From a checkpoint of a small mixture-of-experts model trained on Wikipedia: 20 experts in each of 8 layers.
Below are experts of layer 4 (counted from 0) of a mixture-of-experts language model. Rows are named router (the router's row for the expert), gate (a neuron's input weights, with its number), up (a neuron's input weights, with its number) and show model dimensions 0-63. Each number is 128 + 24 x the weight over its row's rms, rounded and kept within 0 to 255. Numbers have three digits each.
Before each expert's rows: "mostly gets" lists some tokens that are sent to it at least half of the time. This comes from a sample of Wikipedia text that the model never trained on.

# expert 19
mostly gets: " was", " been", " be", " became", " is", " being"
router:144164121117132136145143128121117088150119152152139115113103148074146096166134121127126159135106094160145107120126129171155163139135107143113152096150141109118113103156127118138122177131125149
gate3:173160148164152140135120153079153099112098108105133148150166131106118137142107154154134126120171126099147143176126147138125154169144112143137122148097136125151085110118120157094125127115174113
up3:124101093088111147159108143128100128147131142162163104119130117093138133097157160103119137142109161117104141115059136110144111113076100119136088121155108130117145099116111092153138098163121110

# expert 16
mostly gets: " or", " but", " with", " to", " and", " when"
router:119135104122143169144067107102146126156163091118074115156112145118117110132097128126126120113107126071181131117153109139116130098175124121099124081160154143147083142104145153126149099129084116
gate3:102193091133130117134135103109122093121131148151106119117114144127107139101124146132106105168104111097109131122133096126129119113135167108121120106125083114096111122133147038118192156102169140
up3:104144159120106126140147118140123121122166122162143117125053148073095116115122112110140120127155124141106115127157110138123137133135110103104135139158148116117165142137131138118133105132156120

# expert 17
mostly gets: "ro", " p", "ness", " gun", "ett", " red"
router:083094140137132105146168165140127117110137157086112172128136138106143097129119122136120075069085084113114086118123124136130129150136128125155128146104153154147143119148129136164109145149137118
gate0:123139122104105142143162088121112137171100112125142127098151136115152130129088141110056135132136121134179117137123132139155144129085152082119114095130119107106172119129125165138149072139119123
up0:127127151126150126134087168123110162134156152149113085175117117142110166136140121158120124136134161143082131101143138099112116078149078165142109124143117185122100121143121126107098154126126115

# expert 10
mostly gets: " John", " Army", " William", " Mount", " Mary", " Joseph"
router:116120150212192105116147114154120157169158133154135118155156090177108159160142099148150116113141135154138103135189100111089103121109151155123168131111102104109137148134141133112122120135129135
gate0:125128133122171138094140139092109145070125118145118065146128129153163131140165119123152117176128085138176132162106154103116138153130144134157122116143155091147152141137125097130168138124144126
up0:145106110150095151108112129105120097180138142171112146112152150134094126119074126123100166092135103128134163101162099116142145119121099151093132122140150140140121117125086111095108138129136111

# expert 13
mostly gets: " University", " States", " England", " School", " California", " Army"
router:168089155125155100106130088119098134111077156094170127118130139140107153118138095136122148145111085183128137148107162099080117130103172100138158122123102134113108133107109117081123171056114112
gate0:082130136135116156142120139170186148121147132147137124099116165041130148122148109139124100175122150102145109122157140145128102141166134186124155137122114138082152145109147110143123126135159132
up0:128173133155124144126115148087131106082119156092125068146137187152118141147116147110129164139145116111140163145072106128141124147098131085091135113126104164136094121098107144142096144132124132

# expert 2
mostly gets: "Al", "M", "St", "See", "Ra", "Le"
router:150100145148134151135100143134114129111149148154162154135101114114121123163111181135110139144141132128120114102112145106142116140120119164121116114094146142142103069151162113171133171118136116
gate3:108101126149105126140106116098118151167143108141171125091134085165153107110139136143117167141130163168123146133080171135164118089126126125088103096110119145133151103108123128148143104111141145
up3:114169133138106162092142147108180166120125133127117148103152149116133121111128089135122153100117121122133179101141138153140100106122128125145191065129143155120120168133091115126156075120142115

# expert 4
mostly gets: " 0;", " Cup", " MF", " DF", " footballer", " FW"
router:126123131139119122159121118150094137141125124129115124094121154141118139109125139132135135100139173151190141172114128103125134108090116080098087128121110096087151158124121097132126093119140139
gate3:139164122116115087122131089114142103112135162123114112095138129143134135133165131147111104147120154172144127167110135130139154117172182129130134121126157122105075110112103160143158072159120091
up3:159138140123094120144143147070114148132193133099147108133091144076163143120129166146119082139139154117128128092149102088102136126129127129095106129092120141115105059139136111114107122118115130

# expert 7
mostly gets: "==", " ==", "===", "\n", "====", " ==="
router:114154105098106129118177160120153115081102148117104118113144121112146135135169106138095158156159141090072148153089177127115136110125092150142115140126097134142158121099112166088121160121132174
gate3:088107107150103134128117107122124129115105172129118130165116176150140138122124130138152142137094142123087128085143116149113124126158138135115147106142179176128142150138136118109150123117161092
up3:187124135143118115127157109144123101072143101114126106170134152132129130121150109122131107116158173123135122152130178141127146112143110106151087107120134132126086147126113134101123115116082139

# expert 1
mostly gets: " the", " The", " his", "The", " their", " her"
router:149112129105130142140096154175122138113092082112132155130147133092100157108115124102147140177141142112111144161133101181171106140124121110143166116171134142080101113142134155175110113136166072
gate3:121084136129109086076156130128175109146121151170140171161122144088107140164136102086172132126145110132135135132152127135119157164122130132141098116112129078145098116124123124105143113116096120
up3:128136104145169090150145121182110118152116095108125138101102152131103149155102156126130111099134107105142158120134122138133114132137100156121093140120171094122106140147185147140120130137139156

# expert 15
mostly gets: " You", " story", " Love", " Actress", " Night", " singer"
router:108104147137101110161128119160151146117157111095152099070118112169155148108168140106094145098144109145121150096106126134095123131102163151092143131117143130129166128129092113144119079125121153
gate0:139132132124139137126092095121140122151138150135138116138144154129127112121117151127128160049132118081161113119139155133118115112183130157132114129149145151129092115145098125090120192127118136
up0:132131130129126130104161103112114138095131164093134147127123138172139169145173125118097097096123110126155119113137111085107113171111084080128108115122127130132125175137132118135139137120103114

# expert 8
mostly gets: " \"", " (", "–", "/", " $", " '"
router:081115193176113133074171143118131138117130119077131124137135124107157153156105108085113126113101149087072119153117146146127155138128122109150115144174122167139129121177154158118125156143107165
gate3:173119142132160135136156106168127181175123095113132151088132135124165061118120133131131119109123127123151109119127104174116124112120132100134135099102141148127152117085181117164114126105136122
up3:102126128098143133132115120115112113118148136129150112148101108162130129141190138111150167115136132192123126150128169117145115144125115130117092122134146127138119104138123120058104108123168083

# expert 12
mostly gets: " Location", " Succeed", " Coordinates", "present", " Preced", " Genus"
router:122172125078103125132129162096130138129142121140133128131101168102125138131094139134122128154111147166113137129145105123134139103122114118129134119162137112170161161118108128160119125097091101
gate3:142132135103142124114123164083088123133103093123133139163079128092138127182134142126145094123139147071176119121136143137110116137137137134143165160151084154120093116118125128186106099143134152
up3:128162134123127121105132158118096112141132128128132106137127147109113154133142125130112094115142134085149154104134146121121116133132146151152146158146089144144149136128116091146104154128108145

# expert 9
mostly gets: " used", " built", "\",", " named", " out", " announced"
router:075115144105112142091095122104164129163093097177135143116148104099111104102120113137143098116150107173167168072139116144145156143153110110107148105129116139135116122122132141142166106143106158
gate0:102154123118139154118148168080126083123134095124121170138137125073123130116096131126157141110109092118093183115126130140143130072148143117135144076128103116131107112126160170083145133124110153
up0:126113092108121102128122135137130154110121154145150136161109136121131147148150121131121124130109121111150111168134137125105145144092102144112090171152149097134119089150094130124086129151143153

# expert 6
mostly gets: "cia", "č", "pp", "bi", "ger", "tha"
router:157147104150117131117141122128093149097127123165128088117136091136170109105149141132139141092134179107143124076108110154099076153113130160144127166112132125135154124116168115122124126159180152
gate0:105109135132130139128131094142160131137090103103101139122122174131134139124116120114151116152158105143133163113134142133109132124098108115104140112110126180108189134117124143114115141110137111
up0:120116132106105134116134145145145114157116127110137108125144072114082126104156085136093144113116125152161088135146134097108129142122135185124102148125128115110108129139137126133073136127102152

# expert 5
mostly gets: " all", " time", " more", " many", " some", " these"
router:125102147160088102151074116160134158146161149123104118138094141118168151141155166127175152130095098138140143131101109119153141164102128159097151137148131173118111128129110115122147149106152143
gate3:095091114147112121136138158133114134160130088172145143119132147178099160138132113149139091100125120165146138158091115085124109175184136117060124140143137124129082150128142145149125139143095093
up3:137171120117118139109124158141103155091133095150136122143108137109104134163103109118108104105106155112097100138131126138132111132126145091125142140106136145113137141135113108081113127096166099

# expert 14
mostly gets: "incumbent", " Liberal", " GBR", " mixing", " Chevrolet", " Swing"
router:093121101126109151090122120148142112143115158140127141124140091138137190138132087141174125159119118137119102139149137112125117109117106093123112181128162120159154136121101143171124123159122085
gate3:119109116139126177160140163176118105117150095108130114105099174141160111107115142133105175095083118167142109103121103137138097095169161134148149123111132103145170153145134128136099107144128106
up3:132137124135123128093116087148110137155156139133159087127130177157198115163110082134125130147100101124148080128156102097116112130124141115115129116134131107144155181154142106088107115091193129

# expert 3
mostly gets: "|", " 0;", " |", "      ", " MF", " GBR"
router:097138130108133108134085132147145110090153152107113109120141142172106117102112139118126144137147114097116085101126098102118130110151115091153128135157079081111150119150103106133109084171172092
gate3:103111165176124109118178103161170171122114122155115080125164096156101114085117118120138120123147113141136153130099145117117106145199125060167133137132149079140070147188127110158157127148115166
up3:133143127126104095091136177149114096142123144148182143120121130097169122149134111109080128161111087131086095114142111100128132120110091150117136090128131134105154173141142150119115156150114088

# expert 18
mostly gets: " Website", "′", " UTC", " •", "–19", "ा"
router:166127121086129101118121127102153126130137156135131167160147130160107133137119138147121117197131157120126139161198117077074115130128140105116085168154144120131170131110114158077147168114121145
gate3:173132109131134110163113151153133113128111152142116119131121134098114165099111118109155154124152120059103161128133164158136112128100127119139117076150130111094141122099172130119152121138134138
up3:127119151101137133129104105135161166142145139149148150164123146099069147144092164143138148153139110142159095126153106168124140083161142121156158100127166131124138082109133120097136146175144122

# expert 11
mostly gets: " during", " at", " in", " within", "In", " from"
router:148148101122176168125095117116112086129128081122123106168123136119080103126104130112125107140113105101149153127170163156089109079180126112161108115178152118131093107124153112092124096119115088
gate0:134122127122153144158113146129133118158108090117133061135162117149129145139144116121161163136098135166146144113138099130146121107111100164146126134137093179155119103118067113101069144136173125
up0:142142106112095149165128104125177155132106130123144127137104106147156120126139121116118086122102141076160166100092155157134162140124138132104137139133122126175103132109133158121097101117140185

# expert 0
mostly gets: " 5", " 9", " 6", " 2", " 10", " 7"
router:151123110101093132145108121142106098152103134124111171132138127168146080124145104135121112118140104118076149139084181101166161175110182141151113163115104108144080134157092104128132118138146083
gate3:065126153110144126153132135142133109120165137151121105146081120123127134106096135126121168124145166122141110127142118136128128157144172123136125169108166135144199122098130175159145122103107159
up3:168146095108161130095108117125140143171084096078121163130144116148108121138153106134148103138114121167119165135125148155134110085113104134126146100134088131135108116153130125092098121156126116